From a checkpoint of a small mixture-of-experts model trained on Wikipedia.
Size: 9 layers, width 256, vocabulary 6054.
Below are experts of layer 5 (counted from 0) of a mixture-of-experts language model. Rows are named router (the router's row for the expert), gate (a neuron's input weights, with its number), up (a neuron's input weights, with its number) and show model dimensions 0-255. Each number is 128 + 32 x the weight over its row's rms, rounded and kept within 0 to 255. Numbers have three digits each.
Before each expert's rows: "gets" lists some tokens that make up at least twice as much of what it gets as of all text. This comes from a sample of Wikipedia text that the model never trained on. Tokens count by the router's weight.

# expert 27
gets: ".", "'s", " and", " The", "ec", " of"
router:114136128127087123157097120137096142075152104103133084151142134163123183112154094131110067116180113128140150121129111141136147136130069121093208111118125132089199120159094143102138181149116107114143132113099136137134199092112115134139121097184045145117078131139097092159112095134113124124166068156101135166179148159063190075101156078164103116188098168195101110054087129132166103119154114154133096140145104131157079162135106161169127145116128131156190116077106119140113102136088168116114132152113174114102164143151144135202106182117149078158090174071184152149140115099152115116127150079098156109190090113118113172132162149169109133104162112103050091147102104180068062118150116092168099125109099102132125137091212118133133074122095148064191084071129174124115147120143148
gate0:098170165134140058133114072151078095163138160165134114132153146126108113072141118126113183126106143112097129119098140105140140173125075128157130178124161119152118076139118104079092135185067112099148179161112109123102143086143109169142149180113132091163143098130144104120139098129192125128129106106141124133164155120098172163082137153091139194124149059106147071136177162096130087098101175123142203150104123152176076146149123053175053137067132082138104102193141118150137157124169132182117142167123134087159115122186107173124124165156113094138158153133121213147113107136139188148137065142157087117153084121142097122080195127132125113134089178149123113159090060110063168123142132142116169142128162108094101087064153100062147167146068165127194177109121124145157149073150115
up0:102175151119141123087116139097137166107132184104129166067104171093096164065138097150138156139190143141121169136120094143101120122118108158130125126127118110111128099162139142141134159090127137102098177151158093094149104098153165127196125058188081090139129131071075093082116045081197091096099128143153121134135191149140193093173102142157196160130127211083134177186075205135124163062152167136142147143116092120193049099097175107124107207161155117094113099057153128118153106136127145132140114178135180151112132087129127144167104161093125104139060177072115143065122121106148123149087070092156103105139127116092084124119135150171091171092137126090109154120114137166100110121167099135150071146140131148123072114091180113122102088139145152112125164133101119131128142134134114
gate1:051146154123117138123112171166082120148125136126185114163154165128152094071129059116193104156156205141079168112154181113161142162115111150155129078123174123113100142126101097121132150093100131111118153098149123097105104105190142080114135128118194133153145089170120127151170140132111120124163134079090133095115078148134119067104130181175108173123116163088166150135139115096126145118109113154103158153194112143170070153108149125149048117154122165104135117118181124131065187148112153189046122173101139086129102190137138084082105114132138119161082075125168121126142165101184129184128025086126143079193155125133094100107085147156075143122113103104116168082123153086141165147154198152099103185118136118128185138128119091073134109157147112162123110159163163113078164127109158
up1:076213156069110210152121141146107068120088126091121104156130139134150156121116118114148091121170122089139174165140124099135131133097131116154132079202133072163029123098127158088081094100111110115148184103172110133170133113163137154174109079118121179120161185150063149144173139116068104122096131171129090157161148110119109194151105165130096134146114122107086114131130109090149115116127093093060060153124191142127104180126186126126042110141119188122127125092148072134183095136088121117110048137130166088132127123145142103128075199155061137107106117093107148155171129113109210090180090155179134154152156122163112146105117141123069136112156070115113133094205099151118125112131104140092120147125143188092127144095146144131140141140088119082142170135153150137104166133120127
gate2:143179138157127164146143096031176123095116179136186161118125138128087112162162143119131091111151097111148140105140119153083112162138142157132169111147098137031156113157123119106171130143138164095198128141156102080104195131167127087127168195172137119136106077184107136168126118142137144093172092141131132156108135098122083166125085000128125118118123120120099150122150156155143137114114110100120128134094146129153188106135112119130116160135112189133131050163139145138086092098122081134142105101134137125089060190127104133175075148124126089123186113116121140104079133141113151107167148179142165100078177179055156104099206129119097186093080076077126097098130102160145164205100164123076136087068139133137079116111118126109164113132086142147176127111179136149131143152078116
up2:172127099096122064089119113179134115099160117087172160183115146142080063151119097133098181134099163168130181133190102196143151155110162124163123126168132118139137163133114138152141133063144152121129152093082143139099064105118152197104136090171159119120126127117113160077100137111083102087144141176133142162074152125095133120171116140131164156103083129158163120072175161145109113139130157147123091121185116189120110094144151178107097059133179057139085149145097138149094132138110151087142114116144133117150150130114131134084132142117143078125090197134075021111112132122106114136077127133099121124169171103132117106099144101117223102123128088146176076180126188158137101148165101161203066183128106098137136100126170140125135054153146155133069074123071122138181113166118154
gate3:105113096166166117157128180144134166108118127132135068139123085164148111102120043146146102126127071133149187204080069088105145171111070136108094021109111159148099119135105122121158125123134083169163131071132128116167125110144097071074218118138157211071111148101129155086145133184123140106115119190122176132113143145153106207115129142188138152097130124215143083146128113136170083092130141126104122136133144122145164147178140156103151087142159154126085116096151134132129106076126117110100157066084105129122126178154101177174084136082156147089155131142105155123127144059112172112134092220131142112128099144098109133152151125150114149120107113115123095104117111118128116119116203094190175112121102118077112119159116100051106111111172147107122150191121129193113142134121081
up3:064130121124136139110135155077140132146083152145175122132102108185079095071123087170179107117096079195176114177125109097122103125175054178125182101151102081130127180104115145150152128131124109127202078119094167121124141110119149187136191096167122196081078200083053205071134092136102113152151118082164140096107115151109177123130134114112107158129166152156094148135107076127135118102190120168117178160108142122111165124116135142083173105190133147115157107130139141143134136115135168075094153153152037189117076128086168171143160143142097089155170131085153110111113102145146190193145197155180135187124091097133128123110107165161141129167131141131150103120172114105139166160077145097077145152125115134088114148111118116098173133140152132141125131130168131147090176124142081

# expert 11
gets: ".", "k", "ad", "B", "P", "ay"
router:095114084128089099165145090116143098096135110128118166107072106150113155088155166190189029083119133082117147177136154157153160173132124197055122144092112074119165105114139198177108158143101125064157123138096184201113163124133125102156077126096076143124132160115109112146105102120132089107145154181148118159181074147141181164127084103118103164061097141092139142121185106119149117131112092145067181156118073199086159118138095085101163157140146084158133159172122141138157103117120160144200109067170098110112135155105123128144142137135172139159128167159126164071141063107124150118115180120087162113103143153104114155162141126204120194155156164100085153123181098090168099151180117136127115108092156127134087140131111141139113148058136123094126103124096111135178132104176140
gate0:132177123117145130167125105083138071123151164155127107118129144097112143073122243167144054150129135143121128117187135129116151172069135119100095122095162131119145162144110108075097057089086103146193063177171133126176144160097108154128156071095126147154166116101184131117082080112098087137081129116168143161112142123128118140071127087084106161153101143138155107154084123142064141145107073107158091153172084140109152156111123133172123165093157147117110102160116081148155143145111098207174129176072136101150142116135086135110067108130168169122153143166111109168116181113135089119167159136175193087094165118140103122124131146117102122161084135069096065155092130138108120139146045131095145148126159140149150112170067118091203137177068092100146124154148107132180120168095086
up0:144165178147110116161213106185131177094157136137156124098135100146174138154074108086109106103143140120129090097134051139119133091195125126113121115168146130140148039187104105147058134071134095172125093080104158093145150154125130103129117133119093117118103144107102117124125168133124105105131063110143125091136173131103113139167180105224129162087092118081068123132110120116056102133196114109138093134123158123156166159118135140083126193163106112161108159117096140086143085110114181086168123077111127075164113174108158183065165179163118129091094137134102083133087109110071117128090151110093081144135161063100142149147109073149164129087126130149135160087106120103153161110091072193178105129156155097152100184087091165131133101145161134189132079133065148112140108091122139
gate1:142160131158104148182176129099108139134172158166162122123115088059141134144072143096105110132106160156130129105131111178129110138124119155132118067169074172129117165114055168099161156140125094125157097135125117114155059094110128144145086131082099154080053131126138106138117163107105148142117120134153123118134182120135106168118118113125195111097123131182130118126160126133123191151133118092092136151143110111149155098038125094124105105178120104143040121131122145134123092127155138057084210108082167183155135109111063154124110133157134109083150059154097186104093102140016072127053149128108153091105135144147105104137089073104121116122116097072162164151148118093126115070144098100115159169185169080103101092127116144097088150170130070183192146157093107155149066124158120
up1:097144126156103104054145112100151211105116118125182078129135206088148136091094170108137115102141101085142114158153115166123148096141141081105138166139125152121127138076160119175182065115145111164168129119102093132121105143097159141128149133131139118095119129099131097129152199150135135144144137182094132104139161093121121151132119115105128176143147147132103109097127087155108129093122095138109117172093110087140128080156159115136126171121130094126118124153099097157110135132152105128180200160155118114141154147114122092129107136148097192151172164192105120176084162092124064109128132121143165139103097061124089109127040073066164177180093052062160090188165182098092100164084141141153116146197087105167026059091103123128109118141139109139131147208110088069184136160137107
gate2:110102069115098091126175066101122161125115077139112122125150121178121103099096182157120081118133108106125169105165122179081058108143149100101156119111096158089159195148144138158154120080098086151075132111126164120057149116148097125153195180103102140104188158052086097109136136163149143140149110131056133118150124128129164145045112127100088127094184153089130064157137113137125152095058155144123120132124122111111100114133075159106170118129065104117095127145098069113111123118138108148200092087159130162178156135098079121112139109114144142080123129110106116076135158112085048101177128114148132129133138100168062135132172109139118211137112172134179087129125133098195101139128121127150068182159110169166157075115110127132155156090097105096098054135116138064081091152160121
up2:135179128133140143108165146105165135076089104143140217170147143117137158080168126055195078109076149118145157198119101123095150083092155132164101145102149104066116067081149063171096096088050114125108197095156102185170167145099151092155139097091115126155100148120124169116144155105185107157108162173148162100147081132152119123108117109155157210105089096145147133138142155148150119172168165140170154101196073122149094126111116131090109184116138100143142087136180074146148141161112122161098131103081129122144108157092083158112157161146143131107149105108127134168078121142135194156200183113158135158105120095102098126121135166114126083196145122140085166108095109211156098121098167117146142110150122115155076156089106133155101147094042121145131134108167145144088109115150148
gate3:139154077203140098096103100122110114121048107117143114158135169147140172152113104216163092109116102154175204124120103122086136168112167165096110130096141085106120116159170137163094128150120098134126122141137155136114158115149190119102172214085078108085146094110086098203121107115092065167153148113222112140138119125144085153130159123075124093169067184142112143147146171187132081148113140137153161106123109064135185119118073101107107136139150091102159141118095107118123143104104138096122157090078078191125168133154162107128140142127137130104141133159130155097138129114098137107105158181137030121078123127142122139124120152076077120165117145141140179074128133056068094136112109055121134134172132142166109143098144179181165140133163161161103146147123143097144198146189160
up3:131147103124163095087122156122110078100101165160160138159130112096099161136178125167091128124091147163166154117125140095146185187138141131101199072108134172160145166058184141115132115111126147113120079141131106151126187168164064129121146128168038093068138142169145156095168084131076103129112163102124084123160098102080141101145106138131150165156187149184149150117144160142135140101157116136143138130105097124213134119176129113178149171085140187134106149104124105188112129110164138169114185081090121114114143075113154114102143153197187100139161147129156113079173083118074119101182076158114136120136128183164124130104126183116179147120179120116126160121127102134177167084124110193141182193136158145178134176101121132160187099161134132164116129102154084122154229124120143

# expert 18
gets: " ", "n", "ph", "g", " Th", "m"
router:115106128149107149162108104104089088120103177095123164085115128160159162145117154151142132107075144132126053153182095190124134156132140172147129148139170146075127193093085096182141087107175168131128085137174117116120076162147108173148112172185141145106127129043078149169119121162112147122148148128149171161170153163120115175173158107131086121101181154168100137141107131155121152097143068106139100079136160118095215111094181159149106080099124186120098139125108123163125126103122162103105094129099098120099109119205174106190133113138127117162083098137138119121150101112106141108152135084174153076077074117110173151125103156072103153069138186129115118148141203095096083121119099195133136113124116129109050102104052148165086146145171131105070156142060107116100129189133088
gate0:209145108167127141145117096158128094113209088169177121137122212107111121119111147134120108169152165155123119131165160090129129120162089210167168160096138128150169142131151105155163159170160163128155120112086120134170140114143106170088132103117136139170113202119167083182132158150129065116100137089102115127142160125137079079113114079140217106127188109080129117085103129142123162109167168093152157123108144125146075119120130149171117093105115204148157183200147106137124113116122107065079119122136106117141158175154126091089172105120146143143105148139134072118185104133179108070175099119079154060136124138122192131132178133140126153194131100149152120154080137146087165121160157137133200072077204152197144173137165090134121141131128101094122153121118193154127131128181134
up0:116053151123126083111093155114094122085110135143209147158130135071164143116163075135137172160092128098133110079105122104129175144149107143143139143085137143146187107134058086091074131187095042131107072148162110129134114111131149118154098119077159147150165169159152134130109116155121142142106173140089159123153112093144066055129115149121139114125120130122138145150100153172184134114071146125084117104084156132139106139173189148110117153097073098113076133097079105083096149133093117079130102163122171160144183060081078128121086136118117133144142186112102123144141161152135178138118145129154113100170109143129092109147166068116131109112197097092163118095118175092078148142145221124133115075190162102091096105148167099127129129093042121173152145072108126144111033099092138
gate1:148150177164146102111161113098127155130173160157131119163157117123160115186102183126103127201150112147095134088164130073069085114140151173149090163173150134148140158110151100170121056150151128188122096179128121068095137162147143149148123181116181089095109143135172194208142175132150132139163152156133155154121151113108105086164184094118071128157111152131094101124195074121113135111110130115153097104125187104162212122136129171151144131179096179149145114162072140096128178127107126168099115135136140132151153124091086121135078103178150144136153085077109090162120192165139117079077137168120132105097122088130185069158128142041130165186095150107165129086183202116133113187113096127139173109173157123165132128138109131149162160150084138173185171114119128122115098148108092
up1:158098120155104091127105165141169145161156086149096159125085101151137092155126134146135145090113147154161122150126082113089114077104148115140122139101074110125142081117097157160151161089125143078159119080109091144106132180118141143221121159096069066128138121108089031167125081137117144146167163114117203157145099121150135088084148142108120143202117113168149154153140150140127110151119064095113163151165172104059189172089080110130138138165175132081091125158179174152181115104132086090151130094168131104104112174168132144153183152136097147172125110145164109096133129156115121169113103093177113099115146098161089166130211130068131089087173138173075101097161132136174148103118078085107112158116172152081158133086158160169101144190075189128145152098148140104157185079133149
gate2:124096119120140157154138122093093163097056171195160104127211132146096138157105152114150196173110104101118136087135093118138108096121156119146097148216143170080103187090132170125123122117106129162031124125103099117114120104114057173148189150177140150117101205142124163129110101134094100162153132079158186122137193112095119095164134085114127117106132130166168085093125101122134166162187129120115114073139156103122142171111176102108094172148113152157161165109117125153076162159180167107092094109120211146143148135162087126103109125154123150088101107072117094085117214163072136150152157162148162095059172086128164114136145127115128143110149132081145133108146161139188089127114078085133153152085129123162103155140129179045137147167171111111104120127118151105109098156089092
up2:139118128114178146143138134138138132131116092127122162130092169092147138141084063145101152174042114149134137207074101129089141144113120100067144139141094118172146151170151132183104130111114073124109082139125173150134134148167136087177131132117141125164159098187140074097102143148093157118092132121095117117108129149109131115091128112068177138139126098193176097081110167173178158151168176129113137111146111181053092143138081097130170113156097118114104178089110116060153100082107113049178155143159141130107118122133151196099153159077065081132123107083136176124104116172128114122144172157173060143162143179108128155125174081142103113094143211119120137190099132084161143172159220118178118120109192165105107168130181104121098121075121159161114120086173110149104134107140127
gate3:109204142183129123111191163126085130159111157116168113171145134143079097117126130111109126142117176086145117095128147152112132140110155139101062160184077153128134138080159119141153121135167168163150102124144139080136045087168099096075102074155115139131149086107075137106213147131164175115132178115169121166139116117140034137146176088151147155124122145140076124052112137113094153125153118106156110152163109091128105168082080109122094191143065084158154106103138100150157153125138142115159152119063183171122130118106127084086135092116089125100117087077206155168096145188146079118173096109169102117098166150143191133125171123126101122127100144136116191162157151118179105125123099169104161126157090132143193130173079117169116104137202133114138132127224092117139157116116110
up3:108182126115181113126196142097126113186082096125127109150084147105152087145185107101154147129098184104178137144092083103142140179169126157082097139185141106106133117125053150149141103097164169173128088168146137087060088086115107134160144139067092146088123102122124154055117186166154148163138175126102136175146093154119101135171190129112147156167146144093186106029160130148148084098125114083154175143126130082176165129135130118128110133171154114132130105138127141113123147135113207126119155143100100110114132154099141094149166161180080067133112125044143141152165106190108102171189112136166143138131059132165175084162144151107101159128094159094101098173147133157118118134160089057103120066126101144084126093136108117185116145146142131148142089102213104131153141124118176

# expert 31
gets: " |", "|", ";", " —;", "\n ", "%;"
router:108106096113155107182171199163112095175139062143114141111114115148083109152070110155099177143156164106125211154116189179104113135090151164211111134088103153197120099182180159125142211110127144122117137128149101071111131102146115139127083146145139109091119142085136162141104095112115094071164139118127181129114104176106156166172148110072142068173087110137150104118129130179107105151106114151164146141148098121167131129122178111142109068163141152120144073139116078114120098086145121143158101161134170095069166108106137120102161121066108163133106146111117128131091175166146119141099182132191149236118130078123101172191107125171106133131170085114144106096094118086014110081136127167155135131102156144108105119162148145172118140086155131181146083125121162126114122173136135
gate0:188072131193149142146170128142192131098149143105173135163137099119174106118165111121097111118111121080143099185048126009121136177133160157159085142136123138122161151134124112118130133113125121110049132172108115109122175101122122141161097122177119164117143152165162108151160078137088088094091128138137120169149103126162142061117198089157166099061163076128203125114115155124114166151123139144181141129131114094166108029095166094136124119160157090160087179103145132115132133166088158132101129203109114136196131132110143155190128137119073071181071164106131143088065092116101116130176080119140092126136193110155113121177113085142099116144134140103108164138096152163094120157156105103086102155123122114175133110087123076150166129157122122201121145129133177102155137083155101
up0:084127148105110095090129111124122152182145143163105078059116106108103110102117102131136140098104146183070132098156122160081141092164148116115096142181136107083079159092140096140071133128103137145177085104123121120104153166165130059115207163097082105130103090139112125067109179141147153139138139167110117124066085123120131133169060153130091111117101137153121197133136147131128102090143164120125120114195119074133153135091127099113065164076143183038144194178178133195130184148133113080115103159110126136087103097111124129150114079132099103121148171171145080159130125119152096089084143122146112130144162187050070127102161114163147129154091138137110094150147140132147162072158153119091155137135114078146124100121127179128114054133076114122086132160227074180152144184142138
gate1:196106198115202118104143112101123108073101119142202121142150106115167123083104128127107150115119104124189121124123082097121148079088126127092119092114105151112178132116106075132144116143158118184155134139112090145146142086143166063199141157185168126106134140140173151193144149142084116147113161124083121139107109179142163072155151076147131103084147119144109101133138153136155119065079156117147132128083141095183077120094126179103132160076106144162087158111173100122108121125122129149109134145135113105187082176110029106112122127142073174183080045089057090112104070124112116119124144185160099134144201132169120150120162127135146117106129116105157098108123106113136115194082128185112019151120140160177124111125092122095146188158125155138123126129167170115170124124172172
up1:081064128091158075162156163165097123105091099062080142119126127129175093154101145152119192128127101153141167133152090152104101125070123168153113146139083105152136118102158075126157130060147193192115144123099117165101179091089170118127145147183154151088128094132129128137091152117078082100144178124131091136131088140150129094156157102115127085053153132144154100086132121163221074120087143179110081111099121087152178131146106160129143073121099117116080067179138093114095060096129162173107103069164181102108133132091125110113121108085192136111133081116125121127072177169180108126111135108141167157159153092123072150127146144167086121128136085084219107115104199127145171097103179167112095137127088165138129107128102105097146125106166124138159159113168146126129173114189142
gate2:147117127096136216141099127160200139144163133099131126092139193112100108157145136174104109022152095185087080143142090039179120141095092110114096126172167081099135126175200135116172147167166112147103139153136091114124121100155112100103115127137155111183138122177117073128133089173149102119125146133112142120073142126143105142117094080146133168097166105147175110150100139112128185113102125159068136136103128137136097114179165185084118172196143091124114126122087176139103127125135112129130131129118117233148087118109127207118107084157124152127076116110100136077157133130131138165152131159180139123120152138103070132089163048139090165127115157133109098133128077122183135185112060134157073100086105117169092129129157152119160107169112096058175110144116142123142152206094102
up2:168125136114112089136098121118119077097099144120148108127133102126144062100136142077125158165117222135138149125162146171074164171192128122106101104106110144078078149087143119113138140132104069130147138127088136193141177173175130131114178170163118079090106123063133159069184096099114110162077075132140110129147126106105066097115157115135125133149100157125066100137140138120101158148105162120198133142159132131158106199115079149130129158011152088120130148150106056171109149143106129082161099169148108181085102140168181099165182110127139110145175164160145122090108119115124111077119170149117085105088146126127207131114112136128110142140126059143151142170153143177142119101167114078115138163162134171135129137127144112162138103138145115172085130152083097107207102018123160
gate3:089178090076114184063119133155168135103078137114169138099075140073064133148105200073121129132128097202139101126126145125109061095133051123136080051127161122125121105139110153085120114069141110112155141092105148133123159184133130145145129173112122147147121095159138128149154106180106190095089155114135122139069096118142083114133124136126123128130183175135122113131098121085113130107103128191169135118154111135123142137091093159170185212106107111127125084159133110175117104085160180108152106055089206122173133117105117080156076099144112088135116168190160123125084153082141138171107115128101195105107171066092107115150128104107159115135088133110161174170112196066146120107095171172117101089127141129123103082132144125145190124176147106096152063087139121125113114187122087
up3:182118097130111125137132120097114105142131132105141073153175097090121154118113163109168141083125176150149178108157127154100134061153118152117165143166113095171076151152170068124155117178152070139151075168138131110115160148135177133126154184130128171142191164083168153095130152094140115133188137116120081169140099179157137134120159091116041094084087146101107176137114142116159126099126131159129168097162151128133117135088079139127081163136169171141150127157139098132140160129156152137159140080125092118174117142159106131133115103134157168101180123111178163162183132112192131088137164158066117128076131128100129127052127106123151176236162124170174171173194208098114091110171082144138129098170111133147108130201118141128174098132201076092152126152175065151150096094107107

# expert 28
gets: " |", "\n", " ", ")", "|", "-"
router:161087168098116080098160137106101137156143084079068163150141088118132117172148122148087153144100119088117176126122159152182108079083188080163118174161152136135109155138121145147074145111121138135108128111165120150132178100100076119115173080158086135160096132141139110131089157113128173131142121160072133141090119134116120117131187123146079080084107095060101077127159113191165107206125086141102119121183151151088133163153098080105126152121142126181191130141073133165118175156150103178129177124138124165090189070216159102148106061098104085115109101119150104141226174152127113105099152122078167141110128140091167134159165102175116086154168131107134072118109112137068138090080135141093120097097095098135094163174132087073170095053106158121104136116120129109115087116113171
gate0:122095160089149186133101189204098120109052132118094129111134115089170098151131145125108180119172093127125140098109117142145124150141125122123153105167137117178136110066101155175147134102085189116069127079111121118100064129102139154128100145121146156162087146156115134125101114157122095153104098154064146164174161134151082085139097136090135104117153089120164126149135141130160141139105149094123122088089119127117126169140204078122135185127072156139090153132135136142115136107144074117122064124096155170151120085120125117122146131097154165181079135064163146095136149139204062102113092124204137142124204111139064114145121118137114074142169150079098089213081073141142168099105176104094088107043164116104063078114144070116097160108088172050151143114099104131074143119132137
up0:145158084180113059152166113109167105164136128094114081161121098158017155132158145165154100159166104129118143170107111147105144085074132053117112162135108126131162162165114149099173143109109121121157180148090125113071116126163140105135154139192119036147175068111089100085148096121139125083157135108111136067138143083122124143136126134164120183153114086130080105062132105168139125170112111104129146079148164133133194100133111102130091077106189139156105125175149135139132126169150119160147189146195109094140092161093146137102124177134146100135121099162120124109146090116101153091105143094079173113127107145098152152097187154088076099169165036163102147077104099139113145171157108147145093198103107156098092171114106153136175077111119156156121168148076151107103125156112210
gate1:106137074174150130119148156165153107120078176128138107159097154133114095104153198108137096092187112120147114107166115105137180156151082128170123116128195109075119131143169148124107088130069157155160146082130118109137137161186129125128100133216104146133098058149104121119115145169156128243115120115196116113119142104109113116148110100159167158136173084113152128154157103064107133142079161095143146151109201121134119126103134145102040148137063166127082108126096103085148155117081127188176147182100091106197119131078135105138185094157086104143089108151092125090097095106154140130129118156091115126134108089167111111143103125123104145177140090130152119110146222151175149153100067125155132118108054141106194108099077146171172167178120157100150140140133137132152116173059113
up1:160132188142184143139085167115126164128128123128126117135155117164149158126085132193117108072140096089066122126100158142137106151148156139111130137129123114118122147122039099125142168144111114123171112149148175154113120105097122165089108137102162065130144144111198127158139170137109109073100124094127136131170129141112155139164172142067135098119125134084127145052145134132091100079145157119083106081108156094166121104095165112098112085045152038095154195067113128108129118137114119083122133161068126127183103119104112135113110112152100128112127068118150126168067091132112111115168126072135113170156130122150131119065166144061169142011053133139116137149083132105109113135145142154109147205098109157161059115236186144114125129118121123121160145162149177127113163154150053
gate2:196164134127156142114178139112181141123184157140169053117160119097092122148156138111179124163101141119125213141144097119150116159123139142102106078102175170103118069097118109076143108152144096098140128176143083139128121157220123141168095137114108136138099113225129126105156162122137146138098185072129168089104101068150111055080171144152111155137145108090183156175106138084100211107123172098108139086138124041159135168125167135167169159174121102163094112138087161122081133143126137140130175121056176157119064137094116122130148109173137130152141164153062146165085135145106117148111131139104090111164171131135109102162125059161075137076166121087169152158152150116115093082114113149109088162166101078152097091108144124106140129118169162114123142177144125199158130150122115
up2:102101111109096106107054132117098089164106159101143121185131129120112157092159138112174051083194114116139103124068078103062100139144116135127128087137112167123133176167159146142185049099160177139148129123104130147131111190071165143112149104074160136123164117111157122169097113139095150167090111097152089145104174149169203150163115148133120160140128124157121075085138152066122076130122143084094073119142052153050102118127072118123154130113127153131114116158170065122099123141094129112126097138149050098118160149087146176146110122147104179120099085164190147132173087099094168111138127173120132129139126112075091111122171192123187140127165150136137160102095131198117088102177138142153171153160180131180104145187112151171104110154134172082107174111123176106158133118079098
gate3:116108128100110126085153180076085161162121142099165095149091105161135117066092146185166159116118127154097140092127146109116031140145095158092121119149119117199072083105147142145129153068125181152105113105120162165216109111117154191089137142040182100089108150143101115206085113137078163155061064175121131148128083135073151174154124126112178102073120183150202162140129164092169170154181124122104117104102111103136122135100121089135108194166104110130144124126108142099167102147083136172127077070130142129134104159117157107170136098102153094116094150098137115125125142135109101106130124064170096110133145103176093122095087119142135123128143164097099134120162065171120153128164143093105153139108159179107161099123125138053155209123109160107161078145127157089131118122150077
up3:139143079114195112180072071155136093077069164127078119134168123112117111083156131096088099170136080108122121176100125123074176071172174149106125131110126184143100186135089069109156139159138110156158110154070103111114093187175153129139097132122147196136115146172103097094163149167184115111174192095166096146143125095164140090098119155140136140137156057080090161155094127130105148094042172108142099085147151126081127162148103141173164073043118110102096132094117099130133118096101070113196128140136106050143097093094145145132108133102166165162096148139143132155136156150164093099132095154140121086057151136103105111163170133097163140110128127132157102153116180098151157096144165172162107123157131117088105129045102108131094141130165096112120096103145094094070135129115175

# expert 26
gets: "1", "6", "2", "0", "19", " 18"
router:147105141142132193184106166163156087143092064106140158192119172128157100094075146101092196117114161108116124100124146097100162157181158137099120123138062071161174148116101127137181104143125104144149149152103182087129134133154120114129105113157092119166189074165153106132111187133120101073114080151128130087117136162102158063139118077113111104087128127171107104068068083119159160125152077144147070113156146167166089112088089129055140108176162100069163160169099135168092132128155163180164084156105153093114110107076142072121142156082146097166155129132127124143149112115104124102182134144103107112100175156104146137097099105105066136143107119199140112150095089149199174082123127136103165106156168143140194153128123150089060183074105123092133113083153077158166160135139124
gate0:159124130083093133086160134093122149212151144161089102098153156146083083154087127177152157141141122149116171114127173085067117104144088184115054081177168090174125210146139091112123129092121195133056119122127136175155089109164098147133105146107108101121147118126147078095140152087115156152077127101065138132162129136136147137154102133121123143128157123154095078106114129122117188177143125072123089140143118134156045118070127131099135134113122121144132139113104072126101103072084198163181129098081098082093080075133116135072172082087174144115070083115104124146113105155133168101079140163121116045136126113148157052078120114114129108163113096105145147140127090126152081098155056042160089185147111157115123155101127142131153148164178163125095099109093142164149123143140112
up0:152133117162113144116141150193115135125123138137153160191133132103169119163168134118119124126123077165120098178120059122147110141115129137177115163175066135154155050168124124153176099185119158126166143181137146058138078113087162165103138114171166162101161162108155134115145152132131118104139163106216126146065170150152109111158114143130139116092150118174182117149117149108099073157152161133168069155151079157135184079147158094140091178143095085170092115124137189113133082083107170107109139040093159110202169143125207102078095150112070129161098077134115163157173185078068068137081120107102137167117128137140119105130111083141125104126164143131083127134053138113135159143136100137146143170131107101184090165153119128132119077158117056122138182133112141132108115145130069
gate1:136138140121100099109138096126103101121183143137083115165161135111094166169127096153150161137131132136108108106157112139129105064100100135176122129123147134174097091123098077152110163136160116174096142127131155156068155118097058159134143104190116143163185121128174117095125130152112146197116146137151062137155125112183114077124185113127185162142116094133118094121144155194154171076137144071179092136150103122088118072135115161147155101081053153058062153104098083190072172156133108176187172146132115133134162097099132140037092103148133182152072070093110145161130172155094111113106088162130121109111142169054144115130141097164103149103133146178161169131066139123096152109145102067116134160178141120144133138152144139161085139080167115148158120070216159174122138128086108
up1:117099097102074097139091137084086103105122105110106067121103082109196154101140096145153101123118081118138120098130155108152154108125191185144102133204140149158120098208132201110101105170137134144142158092143148117160168121116142107087147152133166112106143132115110151153134128138085128147143095085099132080170124104101058196109137099213106153145107181127083145119121109141135152117149186145098132117117072155139176157097132149150084142159080165163124090171169098092158136131100172095103127142117140093137156151182141087144168117149071103101140157068085130095134162141145121149061120044126135158188104069117153120131176161125098107145193145155125148126143138112113115179166211142195058114120117125063132110205122191124154128145126123132140192166147089113104182157085127
gate2:105093077182121120121157154180098141154131167170192163127145106143136135104087091085169132100139128135156058086077120123130100143150116113113116099136114156149148154112141117112104147172110126215164128122137206103174205130150149163165137161076159076105153110147097161126110092112105056097099196103176101102110155148097078052045170192103072161147154128136161140141113127114063123078145126130161126106158167124147115160068130179146086105152154144117127061164139083103137073157150162190123134130141161133153139145104154146126063100154176116161137132152111160131140098146143171131134210133141087046194130116164164125118107087091074143129127128116170081135114125118113104181126181101105100133119202140107174117144136094141124165140106164142155111129114128177115140164122175
up2:126172148101147113172139099088089125120147143156139163157132104121139094118158138115080128127094122124108134166108115113227156113090115141126169120110130212127101087146131116103149213110115132131089128177172135124150082173112121125163082100153097116152131208103121088149088187085195138172165120122139107099107206126192129164151172152097098128174112140102119127100093115151137156143118126151168134087142150103159135105179141141113158145090090123154058138044088177158116149142166113114142102149214084155082139131156091183098128180109116170126100118103098120166114128169104072097133091128107122133105154140093099123152145142176115120120108129156069197173112174147161115117091096135159197118124148172123102128109167098065164171073107122149151192157095176085161101074157068
gate3:102169063135129055100145129155104131110132163140104124166166125143183176103118103165153111160122144137086130069140091118137148141111120147124128117162123150172108125102096191137132135095167142144077151119172185125152119159137096133152164112111122094150174111040094146173124156125142138149102137114118092121105138138148088192117147195120125157111122163118160148113143138137072184083086120142162113115201060163176096146079148120127100150118096114232123103178129101080168103187116167143159160131096126093121130154095190165141065100148159130134129098080095159162137112154078108140116102180154147088161095124096181132082089131170110167077094169186093178183183109159083051121120164134083136122123101150187140108134203088140132142131162140125138112120108096181156110124132052
up3:124163074120087135075128182055146086164159122111181070178134120132126147108145093174131157115182115168148111037152084097075130094131152132161054133127143107161132180103146200126097122123091124120122106119140099125139069156154129124143139145126156086130134140074080094136183145163108131190121192113125115133166050156129108081079161116143158066163186147097119132115220124174135120095076079123231044148148126092137157092110090122154142147104105129152128123147096062144122117151137098118139146109135140121174163128142142122177110129079137114107148120111129124123124189117095127079137150104164161108145111115092122122094150138100130132104125170135132145135170104079136180129150077137109197105114146128129131098153103125178126108083117127191148137115098053164198075140089082